Weights of a small mixture-of-experts language model, trained from scratch on English Wikipedia: 19 layers, 4923 steps.
Below are experts of layer 14 (counted from 0) of a mixture-of-experts language model. Rows are named router (the router's row for the expert), gate (a neuron's input weights, with its number), up (a neuron's input weights, with its number), down (a neuron's output weights, with its number) and show model dimensions 0-63. Each number is 128 + 32 x the weight over its row's rms, rounded and kept within 0 to 255. Numbers have three digits each.
After each expert's rows: "comes before" lists some tokens at least twice as common just after its tokens as in all text. This comes from a sample of Wikipedia text that the model never trained on. Tokens count by the router's weight.

# expert 10
router:087163115161109120148102133081111137126163167150147127182146143051086063134102200086151128094144153166131172101121139144133105185050128148161132083053180194128125090128103122140114166163112116
gate0:135103075130123085139141068209127134143143103083070163074084092090151101116143180189161125154082168196111135152092145125100122148149112223154161166080116147115108192064070190099142113144146128
up0:147057149108099127118194135127107181160141047102128097101078119146181211098083088159154097125163087103058105119111130137128147146157091112109092112140120109136090163099139113079130076083142147
down0:151083120092139158100161149158230141135140102125114086105124157146148084086127123137091150083188137110133092140142120163168132116145101117154086130148063104114077091151184131085123151118167079
gate1:129124138116154069180096119133168117109119130168146112209132173119136134134169116109165110060194068166077159194150159147153095143198197154130134100125200147122095097135156149101086127105090082
up1:156171152143163101127072109141122147127088154116129065117109144150093119109103128159112124141150204086119094111153116159098166065188103123139166157153159058143139129129147108183111127100139152
down1:124151094099094145164126149097111176076095105142085163147111092134112127119127130101080156144133109090091146060123051105125124159100088104148122090191116162189138117153098180145138116075104050
gate2:145121133139122150210079101204132127162131121151063045096168108093136113097128191066159074090134231162169155108104113083157174121153086168096093165106144076135170124114121170113152108175108203
up2:098154158093132115155126179123138163139083096138142122087157132121141095184069102067174116184151167139163038166165129089149145092130165129114205125115171148101108154130144114149109138144147153
down2:105178142150113146166093082125122107149133109113123200141123120074160142118121051123136041099187116131136182125073098081162090119146143135132113040141113120116131098139136136155141199139141142
comes before: " |", ":", "–", "\n", ")", " |\n"

# expert 31
router:113116115106167174111101132086116187091147142088198109166105169153151125145095126119142080114163104156099116097124181228121130179145175158165076179106127238122130131107146119107089155100170135
gate0:113147111162156133142146062189074102173112134100075105171128124115134139138089068163103097197103114075109119128084163159142132161147143132117129105129151187157052071089163129182121140070148077
up0:127167205141078133144103121092094068135075142108092118056170118124115150125144127192131128158133161125144168136193086110134132114107125183080142095132208124169154132189049145119113131089088142
down0:120139104152112133138080113148090122122090132145126069090151102123126153188106101182110050200151105127108121162115070121121179138145114128127140104140131120164162090153112082096128107071122103
gate1:116098103142079161116141155095110117133141123089071155098147144187072121096123123115117125114119106166089151130124120093151149162103140144100153119126141120171083118112158177116110190111057130
up1:092113184111100105121122103129131084151142090104140111124154127089186149171122126129153141128098164143114112142096126130143107081109122183141188107171128101133172171130138134173132121170158167
down1:102161116154134143133142132131149137119105152078119054153193164102100185093076142156086149130099138156165140073142136173133070113132160159091084083051118108096153118145116118150128189141198183
gate2:157158147072118176119115080133105062113116131144126125161125162137112129073065170064092068106227145123149131122127130086149132121151165082124131150161099151068154082165167096098121088153047118
up2:176187146163091131130079104109102176154123147139155181074183147133133164096098124106165109188113154120117172137133131144105089157118163150122123126134120110095143151131097106143103121110117056
down2:154103121126168139125107181127117203076141125107123122104114134141122144067178163152092193175122125107163174129183141148155126089101091132064143085130119155144137104065109131129073117092117127
comes before: ",", ".", " in", " to", ".\n\n", " and"

# expert 2
router:114107088141156127123093151106100196078131128105170118149129128150126093113145131187138132109102135129096163141163104176094137144144137137176114167083179194127108075123199170153151137076159067
gate0:109123104138079143158079171095090119156162133103141215119093146156141138111133143152184137110126087168127152126145157123139134095120113110129076115133197129124148092137099112210100106157144070
up0:170180118175123178111127123133174140129126092128026050107105102152149202146095145133142096119120102144175158068144114168138109147132106152121153107120147066130085143114150197088081154164141076
down0:178125104137139141149097083114134150137092118113114165127116151156182107115100146127158206153049146165128174161125144117155130105143126140113133207119095126116120128121165161092064182116123106
gate1:113138100124111163098158063129129153140104105101148148146076075106146148169126168193054113156145154151156094141118115157190104138092141105123084114156124100145068135081142111110113143054167125
up1:103104103132153158154128123121129169198147117152136151105113111111082154057156131094157143131173147106156133133118121157161119160122134128177169132055115139106142132132122120116106125101071130
down1:080138092072073126166102148172109150173072088140159062108131147106090100134107144145169096158148137056096126096150100088101137105138125082128148162111094125104220080151102147170125170128140152
gate2:154090180157141124187142210170110143068123124139098148136119176148095105143099116132108108110127066149140063118077169179166131111175125139161164138136080180127083082077121126157139145133141136
up2:185136154159116156107188035189174059158131098123118134138129179148110128136083130108101141148117132154123037089090145096150099149077066154060155152143082198099154106155127079154123155165117144
down2:133189151192110121164144102107068139100116101163122104160131145110110143171134142073120167142126142158108160110149151173139103120099113122040125105072139131078073125136154108182121148178158089
comes before: ",", " ", ".", ".\n\n", " of", ")\n"

# expert 5
router:136157073127087073079163133100117131065121129108161059078111151167134102188112211181149143090112174107098112104134130113111108177171149075100127142100216132138115106128148168106143157141113103
gate0:144186129143125069060153150106142106101067133075151099149090137126076142125106170130129138119085078085054140138056131132107182041082006134111140130137163138122093069114176136091106126175195148
up0:113139125116090108190131079126145063083176124062146132131104192118157131141103089152160163108125107143133085166146144186144135129163137174095110193087130139141068094147083093137135094107128121
down0:109140143144154100111131099135153128144123173140075110180123100077127124206177092115106186082187122137151128122122061132143156191116147138126033137168144137143121122126139100103160135139177076
gate1:104144092076120119126172152169126173130106095088081109120157160174029163107139136108133127147126121102055162086071142163101136129089104158152132123148134129127092131223138223092144071130073148
up1:123106116047053204139130096212143105108125097144074157119119111186168173084139108102084112156114200137102148128178095123112208087128116152109140119135173105140129186125108092158149135124099082
down1:117148165146087142089146093105113188098129047173156101140171115113083079117058145120103178150184084049162093157132127178164133129142095174142181163122090081141117080141111177082125117135107125
gate2:128129108126127166111175137155141148176110120124149135136093128111059085101113114119127146094182155153077171133121145167122122124138118129103098190103163128142094125158121107123118134127117094
up2:177084085153157121155089138139107164147153199159131148120164169103188080201097111155134117122144068130151126113120103150173135074153108124136112088126102132064135121133116178127111110126112174
down2:094188118144145095148111116142145168164143171118120148113130163159158056199136078188135141076130116077121094122089030154170165148122133081153197190173138121177140121157149092102116142145144139
comes before: " ", "-", "|", "==", "===", "The"

# expert 11
router:107149085139076120135146141093158068130169110085115125151057141191098134214135114128096095093113192220088166115039102134145138145173130150097153129142141189159166103175189094136150146105117080
gate0:145147175201119181080161142092104102136178144123129122119171124152090190150150126120047137138155184155173160105125133119113098160080153067176087184138128157157105099122139146229089162142092149
up0:097122088176082137117137137160133108159171094132113173120145083082179190146082171079109105113125133133140096076118079157087122137187197103117083072148179121098148121128158165164144079125118112
down0:060094106127079123150101156134148105098093087138146129123146181114086103124129145188107095122066103141142137138066114086118106049108128195095133167079104070166142097097141130130189159194114160
gate1:142101173111124099162184108093096144157066156139102087156192103145127190142114172108094058206136147103146093105111152113162182186114124083124069151179138090100097096086142137097100133115100070
up1:135093134140130119132175156112082128130107174122132142169203097163130141182098124058119116163133149099180112129151134168077156157101123064169122129200149140142183071141138183122138143122125103
down1:143088157138135169162107116096144081120151116105116152083138126159073142135108131153112168148103081077132099151126133195117131130114131141107151139156166042128105082150156092136121128155096151
gate2:168170136136094193146149226112136138082123143162111038150136168119130083132107176070118084103183167179111065114138124147116148094124130122151148059161136130129135111118172090169191132126115147
up2:142082128116127130100129151170090132140125153100108102091156152133129100129064135132071136176122107101151092243080143109185059098178129165128154136102135091138133071150119120126121154123172039
down2:129101177147159123082148071156116128079152124103098150135125111156095130145087127132110138233128162151114201145096124076088093095201163104187153156166134151139146161139112130149086121188142158
comes before: " the", " ", " The", " he", " He", " a"

# expert 28
router:161180125202171149148142171144160187053139179151137142160092174179142066162100114120138091154084086118155178143075100123132125146129148110066084113119116123136133134136070155069195138143100110
gate0:086174140154104131095077145090134160112136129090164090145150158109171091103187039114118161170146174079160150209148130154081142172143157131106109090109119144043139085120083117136133128166082116
up0:102142148123068072163131072092086148108103113192100160132098142080125139084149118098077128138127145163135121106094175147136135166132117130195077129115108101150143087098067168079092129134195134
down0:172165149211121123174153136131145095145166132189131107089131122175130112115167105136071167088119132106153143139173141151140111101153135061113093201136128128171181134133124090148126139174086195
gate1:152144136074184076157119144115191157149080119119161103116125124118121139134162114156124158105100137124111109101147078195132118131089090129130139158106158122126135153126129163132140169104156158
up1:117162144086083096130128130149117119139127148058106126180140081150087107135159101148137134150106105078069114116163132078148069121145149123119135118097129135198125012136172182137123095148135124
down1:130132166123098177190082156175098181091096126105143159134131119194130139129159110138104106119101122091129164129104090107146126141235121138103145125138137138209167120104108153096142157131128129
gate2:149034185116061199077107136143122051108124191159167120146119174103155094134159142163108150043147102173165166142126096141128145136133173134143133109160169120067129141146076142163088070150105157
up2:157118119094149118101138194125076105101088144150090094140174150185108175093133128123123129122151064106122119116140105102162097139106139053155145159008147098072170106154161183157185069087138128
down2:103125090126097198129073119141192156084078128125131134118159151103089105103088090126121104060104121127140104116132104139167144138051195165104152100123162142198175073137112116092154165133101148
comes before: "0", "9", "8", "1", "7", "6"

# expert 7
router:131116066117157120103129144100089120085131127135129080039122136133129062139130168157122088128142156116077150106061105101103110165123133046144072103077204147153106078168144140125135107151145101
gate0:081087180127096141150152113115133121153182123112145114161122110104174117136146111146078097090161120103102131158132167140048190183131152103157122108126191072123141082118113177136088151073093142
up0:130117145159189032119171158095137122072119066098105111105075095120057154112132093151145101172140108137121107120125113076118154182105110174089105078149075121142100046139120127107115087121123141
down0:130142102119152139160076111085126081093123132135147148179127116152090154089133111106134136097145211092114160130088131139147066145101142135071097152127143122122095069114135161134094084134123143
gate1:131088108106167156070139176148128154130144174216148137091151217111143136186109091135128155127120211106160151124155130124125143105156071079153114138134142116123114125129147106144118193044112130
up1:106091101127086148145119151095139055127093119049124119165149152105122111142078161144126163140168087102135115132096130093113102110104173149078097145151133187149163161080142126140113144172134107
down1:156123141153112194228106135130102105112150106160152103144153134093129178148132113157189138113099099099129149116156161123150075120095140146112073126152121120099105129129144131118160143109131135
gate2:115165157130160155065127131112145134154170103160151136151211105120113186124142096150154138141191105067128144185122153103157159130146130155123046048130083116146195149159140149126145079097109192
up2:129082101089207131186107162129114106133131097093106149101179097187103123109124148103090181155157158126040102124110112117164132180131110092172174104087131130085146082146142125165103179106165120
down2:096127085178128124157131156122072112145134114136098173179071069146114179112143067127199073137152120189141075154103157146125117089119179170148141102140123076086095111127119184120182144123195109
comes before: " ", " |\n", " /", " JPL", " —", " +"

# expert 16
router:101100176164176128114097090133114151080182068114175137129076098184124122095142108165077095146115170120105183116107117152131108138122151157092082132125189126167108121146109179141102156143094117
gate0:176104118142159114083116140167102152134121106084105191150193144143087133156160129142085092099096162192107108156170102124123113169108166111122143156134106037136122102141169134131140195098110128
up0:140094124084167176099088185094113158116149171109124129129139122118170125111115112088171151100119124133138118157121167143161123136188133122120143136140134076122094107139173148192106131078161160
down0:177154154129127122128061132123149148168151102110132117119122176160066123129088130090093155137141068126148145078151066096126122136178102153116128145153198129065090073124186134132185162141137091
gate1:133137123170065129053160141087092155098124032178164092171110096142086132063101126130135088101140201131136161166095103118129100173120140109107102101102106077129120169131068123105151136130127121
up1:097182110116068112134142130124085106158110130103129159110101088123106144090131173063125155158111144167081136114144096096134096087120125074120128111140118138098128118125105111143121126151114126
down1:110075141172156080054119097133094185140116098109148173095118122125087099054159152106189156079118112074123092112152109172154151134142154116106176097081147187109140107134101145124160108098063134
gate2:140111096149121162078097115140155147081119081149114125135115129073147109133133101117108168127169118119186119146112129176134161153162156119149073114137130118090127034132128161109116146145124160
up2:134079147091126171224112113100127092174111111204148100108093113118187116147152110150171143149102136080056086127199095164158113152156144124169083126139125154036048166143114154086127169120156174
down2:123095128107105128152067160167212061176168159105121132099112175123117101119188089130158136093121178158198130096120116090086070126133064179109123149133146153101143115111075121150131078116088127
comes before: " the", " ", " a", " New", " South", " his"

# expert 15
router:090139138088153127114086187044102142091125120122193121098152123122100070122122130176112077156090115170135159175106119204104101134140120145071063087127174166127102084175115104120145159103174125
gate0:125132130140114170174133149093152082150140157158124150149151190126148091061112124137125122126068156102129168165166187118110086092110135148139093108108127100075141135185100123118175137123130123
up0:163131109136179133169079121096181096119146106097151097103199110172108073110159132161108119175129123124169151145121110140116148116108112126175129155089143119122146128158151084143119133086118163
down0:175178154143133103142146116123126073110139109159128212122116101147163224129155144159104138182149083124177135118168106106097176145066014154158137088115134042105124085089097166166137133051144124
gate1:103149107064142144199068140112108216105150159083129112108147103117169101200157150121091132161152106145082137108103144171112106095091114126126102141115119138119141126171091120138184065136185132
up1:142099151133069119054142149137127143157119143119115167142137152122145106077147138114067089162098180045071089143121091140135101117103162090204151123131142090059068137103150091128135119116117107
down1:086158148151155178079132106152187100124055113144129102115121175094074120198097163144107145192119155135113118125156128098165115127146104105138129202083160177063117142109068133186084084148192185
gate2:130099106149175058097140129154125122090120112111178087163121033106118103110114060067122109149137141124164121158136133090161164110155138163144060149125110081121113198109125188098139129114146116
up2:128157141146116132156078162168079099147137121156167158093142126067216140157062127174110108115142126153190158171171148114095155100183108125144135148112123088150192089103100099116215240123126130
down2:116147121099143139110179142150127125180035110113172147144122080083170119075098097113110137144100110198086118127083081129092145111109156126130121096103118109079130156129130151132087126154157129
comes before: "9", "0", "1", "2", "8", "5"

# expert 8
router:150122114103166137132165132137167164128137173093197098143130152147158101103084165149110135109160208162141143140074158166069166127144139129105182159067120195162083133168155112193139145162075164
gate0:195125096162140111157081099137115172106123125120171092085122097143155169191146124123141138110145138156120198153142145142069176120111117136090144146122068139187097143167037120154118117156144135
up0:117132106160130088134176176047092130099187114121175135090141127098134098142101083099067105182084110090177130117188165085118084143121140135120131115194149138186101141130176092207142135141106154
down0:160109178119105152167167147109131183162132128144124137141134090115083116055134076162122104153097130148128189169050090133127160129125192127126121100140090103136112135131157144137159135222133085
gate1:145166125148124123044099169147166137103121139116134117158129138111187122071139109091127129096105105100168096114162145126095117116188141123162138071067116149122097137121144107121137206123154175
up1:115137117096115167133083132131110115116089165131108089128067134142135106136103096148123120092148129090216197076134058096060114160160155084142149144128141162148127177128169109138146099137142109
down1:111088100117172086153093206143099100089161143085150161111132106118129162123142123098139132093130146129098184135147076139137086133120125107165127130092043120160121125104108117120131133155151138
gate2:172119173173099137186123155127153129127146111096180123120121117117162155096106092139123117167135175160052131088162150136193206092126110114109086182076129126131119113121066149150166097136142130
up2:067155135133070137102127153118172204189158190103081131151103115113165101139133150085150108149080154144141146135139132094105230124187111130119110135096123118123127126123100129109075143133157064
down2:184162135103164124144140085119148142149167158192164128051133114160125131190161117204135116131153140136152125090081120074106099152091146131148080124118127168132071176143128061188167118105121184
comes before: "1", "2", "9", "8", "3", "7"

# expert 1
router:129178083156139102083169093095106170101160158090167109166103139106149109155153151147113101120125120182098186106139132176169148131109120171144084081094086191144130082175141119141188138137139092
gate0:146133085110139148139086136122088137146212131128107133026046156121114135143147129172149129154104146126127188132169133122098158130137162171142109142087123109135135096115151108126171146132131058
up0:073192108141104122130129128113107141131149119077110108143183133206089114125120092100112112098111141149096135109164170088171125162121074128099094126136039156177116125131155085156181135149119139
down0:139146136134091102126105186155069098143114117122107138149098134193122112078058091152103143094143173147150131133101216080136184056128109128098110153058148120158114199150088090137138138182089103
gate1:079111187119115198076088182107141164123176195186136110132100145151165200135144206150105092161130123097138178115170142091100126143053113127135091133156139176125188089178131128152129119153155098
up1:108121146094105192128083159136163128066113128087110118096101175086098119123112171125152060143134098103086162111142125097146141168132151145114083122114117145116208142184121128162172101132114143
down1:132126220149151186130109086184147132133194122108130080107134141080146099122173180120129156125141140124112097108094106104134127138126148121146118090128063158100152125100125135179066131142131114
gate2:179120074066102121147123154159109080156103169095142180147179156168117107124091129137212171153085141122116130130165111101104162106124099161174125138170162125142151118136055114108205101115116118
up2:139126138078106134104139138131167093148112088158097098108158112051159124147148094135114151086128118113162138180146139111143161140091149081136085152132110134107148123104127129114084186125136159
down2:105125146092100089123145149122056132137102136131125078137128128195082108132050140112117142138141164096156126121136122096077122112127135127095152155126171121131131187146144117051239137149111111
comes before: ",", " |", " (", "\n", " and", " was"

# expert 24
router:143136138118081123097107176121106122123149153160162118074141109172126126123120164180064099118117162122115176159093080201116125163141178133101135140085135183154115145206199140153132210131129141
gate0:130141165152087134102170116095146134106116109165130125020124152105113125180197148073125111138167107135163108131121088120128224151072119176102127134101134129110144113164155125130150170119071108
up0:172148163156077128147063131135150126062098158173124099090086126127148117180106088089106128094098095112108172143148162117222100129128118081111096106066142102148093117168123120144138203114132154
down0:114100149133148175101138099141127176095122100134171101115106197176122081136124132137158120124178122128110141106164067175118116152058126132112115093143116132146150159106112167133098112157157091
gate1:159203123144179119114091125131170117156000225108121185123122105120146148147125088081150124175156129109103135140102150143079093133131113123162140123095132124104096118093145124147121173061136143
up1:157156156127132129131110099088148123053130099127129176106149221116191150098120117129182066174140144135123128157137145137141122160092132136125154153138165119071176111123095084059084077167102123
down1:192179180162099100068097123185127130146130191133139139098220121152132124091145077125126111139073150187101136129217075137145127150163178133113101088096115137127126111138151090129178166135203133
gate2:097155112164134146140067126144144143116144104121166073181096133107085135127136162224149177105156107148123083142164066123127132134123121112147126146061122129118078123158088171100116187136062134
up2:150177120132056087104168097124116090100074069171090088180105172128143126106142161127135139147126129130141166087099142129150194118136144152171117116108144112161111069102106132125130076151139135
down2:183141149104135070121115094103174148090124094156150125119121130104128063102135079115085097135077113115142157151106113102161088132096164102116104160148086123151121152093129088050131160110165108
comes before: "0", "9", " |", "5", ".", "6"

# expert 19
router:082138141115093117120154155128079117126162097116161062170091104168162168195100155095088061137133158157123141130083076099118128164126210183102079046139181140177150118140161132123151121086102060
gate0:038134099128116110126169160131153143085128123106127109167174093172071126105120145127124133142110131113143104143116123125097172108112165122139146152047151139148119121144091121142097230120152135
up0:120117142120113152138129108083115117148147090135071139096085099145090184161112130155138121168114129125094057042120099161149141133122173100096138101147207152114112137125124167192103197121087088
down0:123096115142086126150111107170135126138119101118150163090102114144101143111171119179157150166073177175126124132121113128196094102145109157111158140180094125121123115127170166093109163155086057
gate1:092187112109133121128118173148109093146086045124131113177144112166131091194089077123111165128094121128135171113083081095124145148139150095116107105137114163139158092127097105117119128135123025
up1:189116126123123152224065188116133137114146118130095076166103119159129079115134155114146104082120119109114212088116082132068130059089100153185158180141098128190123149122136155060147102112176157
down1:156109113166084139124116094064144171113139138115101120101106118160127161153119168181101103115078107171158180097134156085105163117154175133120076129173109109173168136106145093163094115110135100
gate2:121103137002112085162103129040155139113140123154171132123140075163161091155129146136118129151071092123057202150139128107101065122135135122155106085133120077188106163103117105134112150077132123
up2:028122124182157032136119095144118118099125125147096067080085059098096200058143114096154079153105133089117138099165107112132118160114106095105114155119114145123102127139107141117174102125076215
down2:100127133150121135161113178144115122168099152129076128050128139150095087133131203152076034151137145115138099140112116149150113157123135093075168141138136126160185143160133116092151095118153123
comes before: " to", " the", " a", " in", " by", " with"

# expert 13
router:116141066130104161097160149121097074068115124086160072141119144168152156186095148134090122117124174188072164120096098105179145151167200127070129098168130118151132142185195123193130129119134101
gate0:061126116092150141162104154149110109161148168095140116112120164081058128101112066133154135121084144134126091087113108082153118145128127157123145153139067145148182127139100136125159152066095133
up0:125107115102088115120114102108128224091120182088160098099144118156046140085165100090133081137144103176127141146175108129103182108160187124176116169139150189101147110126087073097112081156132123
down0:167165136123129101112094106098135071176066142102126101189147157096172153131078255102118140144128091180142130068105151180122140192121163132054094143148167110106107175177192047090118150151125157
gate1:150168093120166094042113121131138084156159141144112077122160133092172130136112129109108121118114202142062138136136038071114151110115070129129128127095147137101176106100183087093142168128100085
up1:125166125167067145117070108168129123137089148125175146183088147171111115081089103142124129093160100129156123121089127104191083102152111083208118187122107111109134131126119162166126114128078140
down1:142141132142108062141103078127113193139116109066150126156044126075121074168102144131145139152171068084215109140074148146127128120162067100130113122086113138121076177159104120131106161096206079
gate2:121151139175146119043108148100167126161088122143158148140127156140145172155145148125089065123141104139212140132143051124118120076105161185182173120100094110117132131092131175163174136193142098
up2:128169101096137077131127127132187127118086129186120145138139129123088130129194060087094118124158128092144155106120165110115094119132153203133117120095156100153133159217154084151167170148151165
down2:081178123126148129161136141163040103137174075141079161117140117080181065104048127125128135133134145116165109114137126145125206079184123149158079103117181135102122136089117165118141119160122125
comes before: " the", " a", " \"", " his", " The", " her"

# expert 25
router:098180059126115165112129167160078136140111141149160107155122146187119165170049155158103088172164177153079191117105137198054148132183130138132113178133150155154146137179169126091127159119143086
gate0:234145182122109127158180107099143144142138102065073110134122129085143157126150114163101157100209085114080090111143079116089120136183085123139123149058174136128145090120130070121159127157143101
up0:156161071122167148203160178129088165170060122092131188113079113141156140114131127137093172100112152143159085132154135130168098117119192114075088108140116150154150103129089142073151186068178171
down0:180112098139122145133086156069072185098096110105092133153169149107085129169125139132111117183161152166166169081138070104095166158074173142107109138090135105170176123128177181147118131121158142
gate1:166171129136089143111116095075079108103161165166154091109083098154073168101067223150146095119111071086100097141163083123105134123165089105149086142118156155121141166190127171100111080104142180
up1:143171213159162123151099131083149034099131087118080138129128098054177110136144142119078119092103185127142164092101094130045115128131155149086109112101094144131129153118149112193122112141099127
down1:160134090131128128141169081129139112154153124139129134141086105026101128150087117122104137061136135090101126090186094130156148145119144089145127136157138173068152094114155075037155182136157117
gate2:090135168174066118110133169131226161154069099052103118089095142116111096197076072167149111164083102150134123123126122127080120104117143132113072137136134130124131136115131135129157148173151107
up2:132152104140144110088114128060172143091198096137140120134170129105110091066093063046100083152145096210140107126128144159115080120124094116174115168125086084128147139146138111098113140085079154
down2:109121147169094128114082124087142127161154166130140103112051129140187165132137111115104129085116192177077107131123205109162171138153123167131153112058111111142138107138129114171127148100098151
comes before: " |", "0", ".", "–", ":", " |\n"

# expert 6
router:116101108130143140100112107026140146142178112108169083146055142103117108149115118101133066161130140130122122085162087194081124180109118121117113062112203167111166114170119095178180177081126143
gate0:139141166112128059079089164133143117124171118117182130134183155070093164166129135142158130164120129116108107162096178199112094068087132167083081146139122111134142140097149175124066126099125140
up0:147125152141099123112113125157141131149115117091124157107113104087125102133054152118155145078188130130141148099127094151097154073041141091137134172157079124154124150107117129137131118128181099
down0:194118127123078099144123153103128092116136103090091140121124152188098120133105140076108145149061153141164150131112147174152097131161105094137165128103154089162158155046128109105161084121058126
gate1:186159074152124133082142089146149174141074118113160091100117132081149102136102154105104126145147099121146195152156149078115131128137128168141112094158098155120101146170181134105111148131114104
up1:146112116107116115190149106059133111089107140072121115125088160155183160149093111107126123158119165132083126066129089101089125126138175159150187185161123170132083129121113151198116152133133135
down1:156184096115091133084090156162207124132111170136132165139119103196107114071127136118148167082057162122156146110134155115129144127169137164133096128092223119101105131083086147113140057144096108
gate2:132173132114153153190181166128157153220188093132142092093063094115084127109099120127112151160077103170154148118103128183093136109131089111158099136125156132143110103160117130183124183073110119
up2:085106104140146105138078118143095118091095139114119142088126122140147091105163137120193122186182161097105108148133146115129155192109122132082129179066169135127089124138113129101111144072129103
down2:143119077127139095133136126106113138147107179153104196174130161141161084145122082111121110119110096128120157155170174154138106092111137161159065163154094127183133133038095115130141137110118103
comes before: " of", ",", " and", " in", " for", ".\n\n"

# expert 29
router:103115117183140143083111201136144175126172129132146080129115050145120100157065133186180081114144179169101147102137145153116186144131122094100122109149193113144153156124127109169141152104156123
gate0:172111096118125127121090137108147169066123130095135136148084121100122126149067125091175116130135091175155172102078134116101147099115157115119064147109100132082155104109092067126105126150107141
up0:068120119154161126131125127174187125081158111048085150134152173137114105086108109134118210139092224124151166140127116129135108105107107131128118135128133174171131085188139076095168112083176164
down0:126167118143133136122148113101184125148169132146160139106118109181147162081090108147108144117176127158134123162171095068146174115057128141172078095102124096129148110125141129128133155123100156
gate1:112121107079174160164121129141124157097065164122145165142156116139173106089095154134142126163124128132159104162083244114152179155042133113162091120165127067160072149076088096091172144138154116
up1:128106161122101174156127119185132126091135133166121097171156135118070076159093108137139099141154135155135097104085210150120132087107117132142154198133104073158128173126087134149139162157151128
down1:161128083123135151106144125100177117180081124165119105118124084171141238036109168165138139095213128109157108112097124099118154085107143049158122105157120142125099095118147202145053143162108135
gate2:146202057104176136151066108077151114114135090120121119134131105155140119159150146122123069102147074084131067193107144139132171109135114161138128135136136066122126099073153153155142118153109106
up2:141143102119123108159129121171136156150124133142164193122109125104129208174093104103095123094151144090142145136125200105124136113127125124117060125183083136097133104135099128089152119118152164
down2:095109137167112164035130082141088191191111061126187128133186100119104149199158124111192150132163131126134110116124169175104130150105099105124127124093150097106107077104114177162093157162093113
comes before: " the", " a", " his", " an", " its", " their"

# expert 20
router:120147103084128143126168150105119161117114146056167102157159104173091086178141162132152128105098180133106169151046109186082130089085195084119126133137195140153169092124131106117163167131165087
gate0:145097156151119124125184179127117189101129101103145146093137082105151126152063106093126069146118172142161106108120100203156185147079147137205130140089108148116117060044103100109161125126149070
up0:092110097128160146150120098064143083093119178146152061119135124192093124171087102128122161182142120144103155168118129075084087119137115105052127176081180169155062220129177107155056027086100175
down0:061134161192056111123169117124127141126094141133094087185135118147139127183168172117117153100145096156115167176157162115121167091123128209142111170081158095152143099141148107110129091113103126
gate1:148088189152142178085164111123119191127112172137119103153114100121071135197180129117128130045120122180111131102163119080139154139144153113109073079140149138115103132178121099116112073132131132
up1:144160095133094111115083108103179109117128085158084131121084124069171142124126119154170091191092081115127143126143159084113116144194092114140170133119146132198106163085099113128103103093143162
down1:183093080127123172125101127149153064190137130174108121166128120101115113109079103167134121158124150136153092088081182189128053185135123140140165077084092165113144097144153097111185072135155084
gate2:177129069134153097192167209128141141118158031157121116167111162100096194115126111137132125086061110092114129100118128138144117117109099164177102160132117131152096110143123143124088135131043075
up2:158096063156069149104223136181125077093106165136148133130123120102129074177117104132191112147131106148146120110119132048092094120176127131113209093145099151113106203153109093141143147139114122
down2:143117141036098117163157130135129140138077142110150112182093076112080138141147151172180144070085173175139118044123108065148119107126121081153061111093190089149112122162087187086129091104104092
comes before: "-", "|", "==", "The", "===", "="

# expert 9
router:143157084061115159097106146095105074135176119092161091160115159128102104184082159182114148169119128166137145213120126154075132152078134069137129147049169169096181165107115123140141097095110106
gate0:075100083125167146139124130130115069105136133123151145124162130165086093112137123144174077190078170111084114173121082152084132169126149189089117115144144137133162131045100135196148139119177105
up0:175078163155206115129105129157152130153122158109092140131179114145177118127150178123106129163167163101151125130117118107125188158120148184077158101175148115127127185124149089145163115208176090
down0:122158091076140161131164119128151123147129142091123099125139149203157077137106114158136121118109149124158106045147125125060145110125090044095150139119128189141110138076115091069122154147202154
gate1:132123132095138108081094114119143099143168135110175131160148120129082133120075139131044072128162096113121113202127083124193155140128129146130136145091131133171176069109165130139074173142149119
up1:100098099102131110141128116152181129094116152048117125170153150123134106096110156105089075155119182087115154214172142119102126112124192158104111139081112195173091144118162112182094147133150148
down1:121116129157070144132111155084073125145121097100149075112141078142057100121127109112163107135093119141138129159110111070132141151122113123114146107065104100102193079098165131134131128153127119
gate2:127134122110139095123109207125133142058152135118120166129125094156117163163115180110162121109133124113090103186140187097117109155130133107119153110140086076101108134134157142162143167146142132
up2:121176097165128099038120109079135139114162142117189080072114117138103155122100125140158119124164109130060150154091088123151147124138149098128122185101115080060102129150049158120119144145161119
down2:136125149131142132125108161174148131122114156104153122140118191170110117121071077123160181170111093178080125163153106178118144162107127101194139091133056152118102206138120092091113139105080176
comes before: "1", "2", "3", "4", "5", "6"